config = dict(
    experts_per_token=3,
    d_expert=192,
    activation='tanh_gelu',
    n_empty_slots=8,
    n_head=6,
    positions='learned',
    qk_norm=True,
    tie_embeddings=False,
    init='normal',
    init_std_up=0.0245,
    lr=0.0083,
    lr_mult_o=3.0,
    decay_shape='linear',
)
Below are experts of layer 6 (counted from 0) of a mixture-of-experts language model. Rows are named up (a neuron's input weights, with its number) and show model dimensions 0-47. Each number is 128 + 24 x the weight over its row's rms, rounded and kept within 0 to 255. Numbers have three digits each.
Before each expert's rows: "comes after" lists some tokens at least twice as common just before its tokens as in all text. This comes from a sample of Wikipedia text that the model never trained on. Tokens count by the router's weight.

# expert 0
comes after: " ", " in", " of", " In", "In", " on"
up0:151122122092139125124105101162118137115142157149162119117144126106103087114082138135137159148144141182088129173132135116110106160117168175165110
up1:105147131160152180119095118120119129155125144118133127125089160126095110124134112133135121113143147109103134117112104127129105124112083139150133
up2:120111143157117132154157138140093105118087109146145092121158120115149161134159121149120131133120139140134121135151136119110126101136085119117156
up3:101122127135121123121142170149097116094108093151156159155131134143157097059109147126161126149118105115146146121125133118074124114113163121176140
up4:170130096119116097141148109156124152125113136099195143166095126098131148069098135126129150107111129150095109127132091095121119126108106159113134
up5:123143161141147108104127163142096181108115136141143078097111156125136168119125139141088170125122158142107143171133135140129113110154111143178131
up6:100121150135124123076085101123100109155158116124186118115148162143131155097138151161143128180091134146110142135166124133105107154179105151127124
up7:121103127131146141122143128116168096146142133145102151135159144131161109127094117132149135162126140109133121104145161170127128125189083167143153
up8:188136154124155137163139079137115146098155107133099138146172116141131114112122129155142153112115127145141089115131109140109121110156115156155142
up9:141137116100124139132158147119161130170127105115113135152152149148139098099135136138100133139136128134150173110135144164141131115145111138100128
up10:156142132109114128117151133154149144162122119124147151141106153131141088115104137127126088132077128136104129163127133152087089128105154139157130
up11:141146164106135151120112128152103103103099147129136142126126153148135134117162124091137123156104149102154127136084156113175129099091093129118083
up12:138152142113142093153102089150105129125106134151126161136130138061098165151190126156114173107161118138145095099122112144122103140161127125109127
up13:120121133142121145141130134137181100131165166114143164084133118106148107128154106121105110119130178070109132147153113102091069157120146095153103
up14:121184148114133085137165122172128125160134148138133140108151173147081152113145165151111126164135109179149145117100123136117092111114132115094148

# expert 8
comes after: " of", " in", " for", " to", " with", " is"
up15:132121139135118137150132153124159113129094125119114164189137151129151116122122157128126124163102137114101163184127098139143133145108102127102089
up16:077125075136131142124138131110190141087119143112119153168152103152126083129105133142109060132103135131098121145163109149180093110156121157074105
up17:088122136123114091116107107126126130117148140107124143155159164136139163141107159168154098148162125114129067142108113069167113159127120136134142
up18:138138123105074111109137109155116150122112140122170138122120148115140146123126120171143124079138127102164125125106117119116176136124097122099151
up19:131102176143080118147116129153100128074131119125114135118128139118140129121122207079116124141175078136162104121115173156144133136113138160129159
up20:113110122163168151136108150118123119140114139150098132139150104164151094078158163117134171140069111120144134125168143104143146116105114151099161
up21:133131147133119123135158125140122139096105097118165161162125087137144116104101110117131107120151130157141094107095130137088147135134133121126112
up22:138139174123122156140083153123141174112126128161138119122134165123111168144103105131152183116048138106097122095102107133102110181110088114123154
up23:139119140125158177101167082163100086160077171110155136108114143149133168167155135110138187107150119164172151144129102083137160154103102139090147
up24:130119159124089141152092128142103118100116113144110122136124103152143144138141149140089116136134075055115127097081130138109131117108099133119154
up25:111112142117139166174108155130131125108120101193083164120118140139097048198114127091113111141140141122107150136148133124124139129156111110136136
up26:132116159142107114137149119102132120120124130147088121112165084120132090117158125101155135122132184117139112141148182161113079154142102136148065
up27:136093126144140144097126137135104133110122143120132102118154153119143136143154133151103130134179111145122150114103135118139109144105155155175193
up28:139115139093086147138121160100157148106140125134100158133150142124109120129174108101074111110135158131117107074150148104157105118145115167089130
up29:149137130115142110119104115165080107125176133157117155133136078123146122120103118122105150097120150170098172128107102110101114106123133129101132

# expert 21
comes after: " |\n", "|", "\n", ".\n\n", "\n\n", "-"
up45:115098136141116157096141131120122130158118227142101132146159157108096123138130173125096170112106124118176181102098097121136164130131123104130086
up46:135136156142086169154170101141136084139155134143181156128175127097126140142136120126105150097134108120096093119114094143163116128157098151153136
up47:156093119119168167143119149143098149153149133115140122146158141108147119148105126096084126125107127118110162141130106139139114163113135118111138
up48:116141122156134154127094149101168140119102142134145124112106087091130137123147149140186139055140155118136097151131147085092133140116152139115145
up49:154147128130132128152147168087136108108120184133148132101111153122112157148151129097140147076069140115104127152141155158116097122108148122141096
up50:149134140171148137140125118127144121134140123118120158082160142106097130121088162115142112136088106124159106137131126135123105108143141119120146
up51:132080109133124191158103171141135159151135089148133162101170178075116080131122152151057116134112139157159104142131144086128140122097152127087155
up52:163159159144182084097122110125114153170120156128151118121097125149127096144145121101121073167114144087119079121159152143169138131151148119144104
up53:184095136134137104082112131124150119085128139121094122151122132177080143139150173128113157158135121087113097107148087136144131137108100161122150
up54:126108131130171064129115130082127123174125121116135126155105129184130092140127097086134131103167138117125133144084096125120133084129104142168129
up55:098082105151117147145140115161106175158145105166131174111113106177109133099171161139128086117139134151139117107156118126114152095104072140149123
up56:130129128137149160105157099115136070112122126111135094116114120156166107128104140080124132125169131135090141094183129118136085091164113142162091
up57:100149095131161087134140120100140099104101142106142145119163150152158112143122132125140130108170123163128107150118136128117142104131158157119171
up58:138142117136117119124116106150139150110132100152120145143135137168149146138147122153133093103163143110170129111168134120142139115142145093131148
up59:090123158104146129141069113124131167132089142154116134133112156121138101126136154104090078098135172129107115144170148130139168101150115124143124

# expert 23
comes after: " |", ":", " the", " of", "-", "|"
up45:080093128114078129100128132125106105159178072149099157162131096184128127142107167124128148106097124136125124162100115139115097167128144084131138
up46:166162115084147096142168142136161138107151112116113130178125126134166109131108117151090151154107109151135155140144137161158159146116106144116140
up47:113134119114147120110129155087161114140132153106134115160174159127136127135120138072155133118127171096147143117096135148148131145143130151127153
up48:112155155114128164157131102145151125116146133080111184124128105119141097124114105093158105118137138126148122138143166119159164156183125188127127
up49:146085122125094147139147125110100144179103119164096116152139157085110144145129140137097170132096078158135185117102119138103150119129164118119143
up50:126151124114122119113138153127149178140136119100137127155132138101149173166112157155141151135127115091114137135113152129165107165083141098145149
up51:127163079132098141106108145124159119136123149179127132148110168086126160110105140127122125133124135145129124176127108117095155102118134117117124
up52:135082155108111070080111076105157106141088126144108141096143131124147155126099133133111105145132086154153154146182137179120113106137156157180121
up53:120149121130108160194112174145118113123114145152135176125153136092109101115180097104095165174149121134084160133172149122099120128094113140129074
up54:168144103134122140099116152144139141148141077114156114091126115143108131110131139111148147134136135120123095066134150155128150153125088133130173
up55:166106125126096132122144135158112128165142117193138171145142088118137149132114149115136142140134136116116125111120148083125142124104111138083177
up56:122110103157119102110166147124125114095132116182111125108142159172151095154154157128137138096099108123101140089115137123133111178107150112169075
up57:112133166112103143128065116112109132126130148087123145077123122135134145151073118135171119108092143145080116127170157119121134160134111156130197
up58:105123106143106071156171114139159136156119129126125159130089142160143107113075112094127092113084121145122135075130138137092105129090129155107097
up59:125122085158135103116168152166120107102171138111131165127151157157144171123182138142116085141110113158141123123142124156164186142131171140116124

# expert 9
comes after: ".", ".\n\n", "==", " The", "==\n", "\n\n"
up32:142098135125091164131096164165092089090134103141095141134090127142181115146125097149175149090151105124157129110178127134132134114099123126128138
up33:112099115167088133112085098096150141125131166128112144177102103127125136121123073115121110147126153113157137121097146132136136130154160184092131
up34:140122093099116156179092120125155144133154134164117170152157127121104135104073158152120133109170127149141138106112072115090121158139150159151118
up35:171126174101108110139102068148175146134111159161133103103101120121121094092162143142099114128127147190102124141134133117136098127115108111103107
up36:173099154103133133072134121132168146136129158129140136143107137121140138128134106101106105138069111164137126127126107120157117143148130135125121
up37:124099175155113148158104109085113124140100103131121150145083132149099162150078133104084154106131142132139150129133125095151103132112106142141161
up38:136140128135128114112143115146121136117091150110121171091143108217146128115156126124085136162107128066162130094119110138143131107124106114142125
up39:141117189147127129119160093096149109137124145145119136145141157095110132117150138162120177119099132081128117110100172132142098104137159083114134
up40:126114126093108156123127094108131099129190175150134168163100126117136105114158203116129134107071129111127115105112104105168127143129112136180165
up41:169090139136131078092187107107118125123156075088169134130176149115149106109140135141132095137083111163184138127125163125108143142095150129114147
up42:118076156150122109112168129120119133169130146076153135120161101097153138153136105110157148161144141084137140123154113116112132136140126155101188
up43:133164103144094128085132148171138148100109081141124133144133119148119091132116124141104145146136127170150201106077155113098087134129163125131119
up44:135116133134147136177130156127082141143120105121122087159131130125125141148109104107129134148152151126131142122120136139084159113080189152161078
up45:117110095143152128117117135108181129115119122092112144140151163130106087120169123128078091082116132152113138079116130120154084162154136169123132
up46:144139095178126142150124104122106123065118111086150120154098099126144123143123143114074139146129107177128119139138141154115176100103147185124118

# expert 29
comes after: "\n", ")", "0", "1", " |\n", "%"
up45:098148125127084120138131125114136153135128131154109128119145084150139112056157126131093130095143181090111138143147153175134127116170155154155125
up46:145168167094121142135138089134090183120115108112132114131112136124113129105153171110118125107120116161141104132126133095133132167129123134159099
up47:117117153124116112143095117136105115106085146134150111105106116138131117079094127132145123133173119123126135113135125139109094134134104109102105
up48:100118111161123108136136110122163119128131155130168157118129132172126117133136113059115119067132121171156151088117144122131100134137142119114124
up49:135142139136161117127109136133087155122101122163130136138120111161130115156146134093098097108122106119136145127156118120148121116163110118150142
up50:169144164142142104116107148106088100125145139151098170150095182122136124163120139163091156117117148107127133155101154173064117124101120148122110
up51:075134181095138087152161101138149139164117140169109128155142154102145130114104126137117133139119131091117113118121173122112102149092124162126179
up52:168127158121123121095092119122091102113138099145105104123150114129110139082150191151143122092116090129120114133134100178117132150147113150151144
up53:134127116087158107074130179116089119161173146126180131121116121109114147131098131112118174096152140085121115120112072171099116117142129114122119
up54:123126122103105098127145118127122079098123144134119098117154165166131121146147145099147095145090129133158127102082130104127106103073115118129129
up55:116077165123139148160122069115122143130122116122140126140118144137101173130135147110108128173147168131158127130137174123137143157140129172131078
up56:122165141112122077075150120157132096120111102149125175082157159152152157156109147100115166128105139182100153087144115119104118143109117149132124
up57:121106128090098126130121100079112159149150111153121078095168153122143092128134109104126172144180097133103154113141121181112141106107197101188136
up58:130143146090121113147122116093133113108161164112089120059126185153186088099136147144140146119097077125106120140174137160102069126125103194105100
up59:142095154134102132100145102155106128129143157150123092131129105118100172142082134118116157155131139119129122160104128124105163095154091190146171

# expert 22
comes after: " |", "|", ";", " /", ":", " September"
up0:140137138094130090104088128105147091110133109063124148133125144130139123129090112136115179095106136109107145115132134113189156154127164108153129
up1:099103129108139137127138111146145099123145144145102127137159093109180117141145118108174146100091120129131105144125149133113109092149075144123135
up2:111184140137124145171152152154118107120142094117126137127111114121150126128099124178145160178127167128131123126105149141160091110140091084103117
up3:115147130132094126090144138157109129140154158114069118163126159148110150110152110118120110115101116112091102169142138152135120138116153143126111
up4:115139128104156087158154133105094122160140115126145113099127134105148130069145110139168127140071156154123113116151103133149166132141160125141117
up5:130126096131110129092097146097107175118122102131100130113134135156113117169099143125132143085098106090085159106062120110148123131135137104176171
up6:165118153148113157124094123099118108092146125145135115137122152148127121130109140069130116132119155125104168086126117157147101101145109144154144
up7:123076173099173122103131066143074133147128110142134105122141106104145141160167115119142148135127150118106105132121137099133131132146128153122137
up8:095157114166105158143098100093124115128130098133178101175123130122148120174138159124132099106128108095138125152158113133137059146085137130149121
up9:163165119155122120141123107137128156105121115161124096137108139126090070122166126109102110127108142160099138120146148074144176137105118134152073
up10:145129111130108110137088160169134082128123102122149137071136127145148110094115142130095167102143103113113153202096136114143093156135139137116110
up11:147115118146145128128088140132088099134111141119151113142083153111114107147099133104150175111122115150124124127140101081166142139124116136145105
up12:137133141094154140125146113101137156145109136114130152112117132154093121115102153096153135105136159133125100114118119098153143131161133131112077
up13:105181144115159135151131124099105131147136100159155147154114129126184124115140090136136135150120094138133125124150107149147138118164144101101136
up14:113111158099084123126132106153132117152107129147115098088168124147118105135107133127140136152133151118148126117143108170102100112154083083088156

# expert 20
comes after: " the", "-", " of", ":", " a", " and"
up30:138122125105127134126084156117123122138175138149131154127142141093143146144125076154105127119084185098114071126109130151151108146086129155150087
up31:135126163102118131092133092148130153125118121161143134143129117112169144114138120135126138098128156149129138122139142100141123137149127124087069
up32:077128109126117166145103151157125074085110118131092119139150137105137090110107154174140154135095144132140104119134131107135130153140120151087128
up33:138105120117104092156097127119163141139152138134125115124150140128135137107125150161113105139150114098160190101129126162129123134116144129182130
up34:132168143156156130146165126113114181111139154095106130113112124121124090107158107125131127142092154154134120139144153103107133167154133127135076
up35:128107175119130129150080097161143149192116154118146132132133202168088126138136165115112115111110131098122098132140105128162131099122148148120164
up36:128119112119133153120070127110166142155122120123173103174137120157111123158137110105138138055143122112140170054121144150112144107106102158125109
up37:137107110103080128164157153097134124136103118098130117106113101130109138098167106119125136139142120145118119166132178160132094165131165125146159
up38:119104126150132136133136125163129154112116139092136132159141145150147124135124163124112146162141170087100173124210146136124121186107158134172184
up39:127151153097138112132115103121144113118116143092148157149107110083109158140109133175163099123086159140154127156120125165148197137092102138118076
up40:084110144099163166136150134173116161102116113121122191141161145096124092120144144106126099154105158143145169085144127163118112144170085116149097
up41:118142169116144130121118076125153103169128127144115165114127175165109153116131125119172124120129137093135161142100125172199125144109146087110138
up42:160157146143122157113127129147135124142143074104119143136125170145126123082151152148104128139142102127136102166139145156174094133159138071173120
up43:138120157125136112157152148150126154078114104153107168133148136154121152164125075142121109119173103133140152129109141131144075120131135130129136
up44:119161135134152145099096103094115150127116189135134144133135165087122134131119080115154142135129097093164124165136127137123123122138138136111138

# expert 12
comes after: " \"", " the", " a", " and", " (", " to"
up15:154123133155140124140107137113131139122086087133170116169128111117151153106141114133113139099128129117069126126170098107131161123129084084160121
up16:161140133102089148094136114155118121100101104137106141147127157144099104098129121138115142080150093139107126145130172087123114114143138085147102
up17:116073107163130132161120138100137118134087152083139168111097130106115103107134106138096142141108124145094168147164189147139122124130132099100128
up18:128146151096172152149113169116135132103140089115142126107099159167161108151124129142077104143140109106139145101132174141106142163123091113174119
up19:125112117155132124152169098094123141163125097101125185121096107149110149117160098118159121121096137116153151094137124188119166115104140154117154
up20:125149104155164181087134115136104072112128113131140152115122142131097151103119150150154189102117147131136145122101126188137109091175080138156129
up21:143134145134140130136153189192114132104161089116107077118157149185171149127107157109125128148108121126133143122150134114102150089086120129110111
up22:135172125101152142129160120160137133119146146144147122119136158154143155148131097123160129186122149096081163096113135107136158162128109149129158
up23:133170130172142134165128092137111115096104112122100082154115146121100083106174128131118121147125139137151126129151144115126143138146123114129140
up24:105173085101122121113105107140119125149119177157137100134145114090131130112139118096116124167143129111150152116134123100125122138179150151121117
up25:101110152125126148106136117168137173043158170135116127101128149178154166112120176078131133119120138130152105131155147128087147143127117147134089
up26:116117130218088090139132138177158138140137138147137123126122113141135098089123102142150120149111112148119135144146134142101092091125103125146122
up27:180151106086120100094100136127162143118154138132121161130146121120118149153155136118144140155102157121153129114095122144113100164142117125122103
up28:128088133099109156122102170128130134118102172094132126128097118096099125109159125116127153131100185156104113102143115155135106132124122151096135
up29:147092139146136115106136121144139138102125086138112101087126123158142152096152124131140142164146160145141092136116106099113171155140112101128117

# expert 17
comes after: " the", " United", " The", " in", " South", " a"
up0:118107161145107151181100171137129091137133125142134147107123148116106108131140099125083094136148107139088134148137140115145094124129137137128148
up1:120137144108141134146136102125102118099093186101106136154118108143117177126111148102158128148142096153123117135102108131176116118106127117098135
up2:118159117125068101161148117173106153112079120163136152143113162123167105133139153100127146124105136144097120141135117162112102150119133138133117
up3:111157111190126127149132156128102135097102118134088115161151090141155116130112123132127137197114118119111121099136108138116153124156116123106107
up4:138132147111128130151141136119134132097129158113139143153136149040152140098157132100127128127080117123101141102152120119134122146097118136096175
up5:146120111156157113115141152092160180149116114117110135143141128135158084137129146121133093160116109115126115092128137151125141110163157108130169
up6:127108096111107120149156155152121091115126115132159136147087158154122171128120092092139146103155144145079180132123145131132095134145140139129130
up7:155135163099114130129143142155105090139168108114131141135134148091135150171136122114097136093122177107131165143125134099089108169142122138186121
up8:176108122125136123196107161154133148126141109122149136127117153165104114081144116127131132144125119118129140083111120159099131127135118145112130
up9:124144132111103140140129124170167138108110109124159119161141151117129076100154140096100123109109123180075149118122118096142111144108157140112106
up10:107129128105112121128105163133144127138116124141152137154105153118132142098116104159118109153124139111129136130145102154128162073124109143114139
up11:084103126146133119165176155151108106143144091122156146160121132094103148151141097110126142173133162093164122112118146145128119130116149143154129
up12:186131100116177105105138166119113107138111155117102119070115150165121108137086155122097111123103146127123119156167159113113154139112105119104142
up13:107127121071107137148107125152156127105117132158153165125177169128131128132134082133162118168152107171116159110102112154144095091125131149118132
up14:134114149156127132108125147135066114121155105095104104138115149117110153143098161155148166106104137138101128150113168140110138119150163105108111

# expert 14
comes after: " ", "20", "19", "–", "10", "18"
up0:119151103125129156157100128166102148145162154096169120115137115144128111097129093094105124135146120122126102095119100077145127120166118142123134
up1:107136141147111141169109112148105094117142099127165080149092114124151143136134119119091107116158087107126104102140154175146060141150148116119132
up2:123135164117163131149114159117155057115079132115080103161139111140122091154095131133143156109131060141092154103145133187124156163116123141155123
up3:137120176165122106155115144111113101120171146167090129079115090139103103137144111174153155144137121136128112149144122109154127153141121111158123
up4:118091135152170096113109185154147140123145112087090113163141130117171122128163100137070133108099140135107182147150150148123099154135131139112141
up5:103114162109111119167117112103124097103113125125134072163118147146117142167096122109135203125105156098112208135109122125093115096119125160134145
up6:107144109118129151139131170126126117078144077141102124122164131106160129116141123117135147139115085122119103117146168153136124103085143134129105
up7:086159173163153110117148131131133163084122116147065123102122180113144110143129118131131101154134153117149092129128128106150098118153106110120149
up8:148095134137155066089096137168129147120155125141152097103159154169100143122124092145096129161081133122103112127143125104147122115084142133133141
up9:132166158117147117112115134131089117144145145126118130071140116113136121160136094084113137147114145114136136091132145181119169119103134119175123
up10:128167117158108124120126125155102127112122148121134112188131159169075136134094101105134127100109147107082120110138125130098116149104137151123115
up11:147104137137084133166127091162125138159089140137150166151100146128118145082133104148110112098106134139207117141097158148063151129112097086123157
up12:148094131139108108140122155083183132120133121101128095141121099165130096115115119104093086119169152124103155123133124121104149123117114139140105
up13:105147099075154143106115121129091118151155184143114076145117108135161112108126092123118119119105158108102108115187157133107119148143153148109108
up14:087108112133124138120122128092132088181165118110119173082130137170135094134128097136161148094109154132129155132138138157111141113083077161135121

# expert 18
comes after: ",", ".", " that", " and", " which", " it"
up32:123128158171145119174121144126110129119138102158120125094141135139112123117141129171162151170153120109147064121141126136147063138129132154115109
up33:153120138158116170118116099120105153101165139128137118128151127156144179133135116119089117162119143112140119118111159155138149123135098152128156
up34:087124138119137107103102110104127116130125125132151136142117133149145091129090121134135152132130157110110193107112118153130178167095119181130113
up35:087144134159120126110125107124127171104111107126148143149138130151164139091125181154089107167118167115079118154128121161140132106136118174133088
up36:151104152105119099186111116097131118141105161121170099125182123132156112060166147139107142127162156124138075117103113136182140112138123148175119
up37:128165082126091158116148103134093139143151123104149126171072122139126107110122128129133171109131146142112167114098081152155152123158155116144137
up38:140137150162137128122118103105141105140137159121156147097068126107162116082106118090134131153110160112140093119121168118100148166136109136119117
up39:137103127119113104126127148152130132094112113124128150126137166122149148089138130093075147160156155127169132086133111115120137130136136112145120
up40:143137115102117165087115083116130146120118137161154126136122113178125143121114111130096137147149108133136096112112162108140109114115106185160152
up41:116136154158193179207096098097097141131135086133119117163140115069133151170110111131105105134114117145142099104134103125143147124161128129135163
up42:128179130173126151104124165081120167146159156132129093094116131139183133154095152148112048081076110141132170113121162109109135122125151136149141
up43:113088128118159166123106097137112130174134176156125074113151097124111107149166138116094142133096133105175131143125144144115100142092153162134126
up44:133178115108102105101088175132146106147141142134097127100142081156142115147146091114081142097176161146128127088159151166135133109125101112122114
up45:126142120121104072161142158109114122107120125122120097082114152097148155109162105180127130121154119143151138141123175162103122100146105106153106
up46:098111119106129152143120136148129150173098175141097121132136114114110144157157132157104142143104118141098145162106129116160129103169141115134103

# expert 6
comes after: "-", " |", ":", "|", "\n\n", "\n"
up0:137178151135148111142116106123128138146093124194139099134156096116136133144116116110084128138083092101132114130131077134125144140117120129135068
up1:114108146136125163160125164135070126155117130133107127139140104120114160172140106153125118140088161142130094109112142104130138099150121143108152
up2:127158136100127123119072167096128126152083118143093093105116104149099164147145145078115121124099151109133119134098127123151072086135103116154156
up3:182123144080117162130143115115158134143175110127136178142125121116144144126124133129088140161085106127166117081126114124167148154144126139111091
up4:155114108124098155140107116121117136136130112097122127117139127157141092096099093116109200119123112119185091114134117133113154151116113120141125
up5:186103115143127107174102080177152129159107103146149120124153136107109133125147117142150132125105122144138140108130147149137123131112118119145115
up6:078097111140149146146129112160098072158114110113154181147129123094130122147087098124124140156142106165162081106087116093102138135150138147151170
up7:132145146134133143129133142137141170163121152139134124170166140136189098137135134080130164098068140129154119143093125141070117114120133113151125
up8:116104104108152176137109108084138147164098133117110122151131120123132119147147130094153132118120083164182117093167155123160110140142136096154132
up9:143149081150101174124148110083140132163126140140135136101112169135129110158118143130147104168102121150151156117139169113101086135078147142128113
up10:106141113118149163130088117107148156138139111121122126127161107126120123144154105173136131101116097115137118118090099132137128135149130123108076
up11:154135109130148123177117104160130154108128107117182097147124114151168116105142179160070142193171109137140121148135132118092096111094144117141149
up12:125158135124122101131123165144109118120163101140130127133139173125153141132120167092108138105130128131104178107121162115133151192155081146122129
up13:118168175121107171102120122139089111111069146118143135113146089136149151115101091125169113160134136101140143093146127147140102178116140112159160
up14:180147158137120173109145110135090149136139136173143156122154151124071071110121135136168121126077120133086110125115139088100125134112110112146145

# expert 15
comes after: "\n", ")\n", " |\n", ".\n", "|", "==\n"
up45:105165114155079110146122164131131153121086100103140134087128128135124127136165133134110165148149133150104194149112125115110152084121168102125142
up46:113095104089118140101101147168137069127128125111168144131106140107128153116089146148134135147176121161136160110147131118208106153162136104112138
up47:148115151106125139078152058103153136125116131104105100118096180165140084119127203115110108131117091109147149167159138128169123078125139134111113
up48:138123118159157087137146102124142119127107145128099155100135140152130127140111153078132127113125119113101167105106108120156122119130122168186120
up49:113101138161106115155103142092125129136135146137177141104114132131101114107164120115125149127168112119116114105114132123165087138133146149126127
up50:145135103084128093099122122136140130156139115124130121157083128096150155080145166127154177120108083106111126176131152132139162105130094143141169
up51:116131148154102154108095110153127095139182149110120075125138148117140087126084095145147167110137158106142135134152119172130091106133125113140116
up52:154121112148088142098086151110117147105110126169142117116129132154168132068122114142107140126117148145097116154111109142124135120108119140135128
up53:160081108132120126133103105137124145152092129071118145134143118158170124129130138186138156152094134114122090149103132126160144141148067112110089
up54:100121161141171157143143143138107135130116127154114133109149118142084115144108125149123125174132137123145133150118149147107120157110131126133134
up55:103065125100112111125142132137162145107101101105169140147133126126150140151116111117139129101113113133126111135161096137138123145071145149181153
up56:141138133164121131110121115118146126103089138123119125135120120116139122172125157145138100167098128143097108139124099132100116114117121120085115
up57:130141113142151140138110141124130139157078126041108113136130089103111143107155109078137122109140149146121100122181135095114140131140128150111113
up58:122116161148118179124120151111144119122123107127124172146147142143140149146085151157162164174151138111092152119147161175098105102130131111180077
up59:120107181156097105149146096117150150051135120156101101160101121124111124089146097126137127082127137156135119147130107138120143091068148142143154

# expert 2
comes after: " ", "19", "20", " (", "–", "18"
up0:126146146135107131104109131122105153140162119115063157118159120179194119112144147125066103161126140153157083124135148090099113164105130147114086
up1:105169146136085163162085100123140129115113115133144131157135125125103095148111158099130142139134123139098129111096187076124134167110123090171147
up2:155140151165125121105073149117133131121147121104109098147100139128123121127128162112122127094167167139087137118165109150125122113157153149204109
up3:100131150131137119129088139104150151165113135144121108096095121114151127113103152115137115104133130108121140147115121128135069119178102151131148
up4:157115105118155123111150137177153143121127086109161092147168156108146156143092123131146084166133128116100163131110136117112112128127119118145162
up5:139094131126084173214111115126116158127160134136169121127097166113135169132154130114141119087101138086114087116175081134098121150131142138111148
up6:149118144122149140094115155124126122135155122124175137098124110110121157101127173162146109108138117109106110158154127181135158115105097110121166
up7:158141100087137114086147130131150147164115141147111180182114171129143118111170108139149137188124153131127137122199106143134172110143134122134138
up8:109119131159101107122125141126125090135133117147067108190143115114144101106118125081097135174113118139124143085126138109119161147114082167165145
up9:081097091146157136130103108134119157122112110142193165114118096114104135122115145144103126118168102128170135141137148191139092170165112196134145
up10:104167114136155116155153137144112154111145101123154117135108186110080118151105166151128147124174097138125158134105097152062151180128106159113158
up11:126158120133139070132116094161149136098106129133120143116153126146131105152151158132157136052149133129088081140083118137139122137129105109131135
up12:109121109178152113134166091116135131150104098121131098085192149145131150101139067104102119103154128103159141138113085130113141128110123156158171
up13:136133184162103123157086169143106151144154089139126095119138144133139120143154097176156180172097097155091169134134128133139118155119143150151177
up14:155108109124130163111150174154128125108096073109117125141125118110109127083096122125162109106135160127134116152142149130163142111107112170143161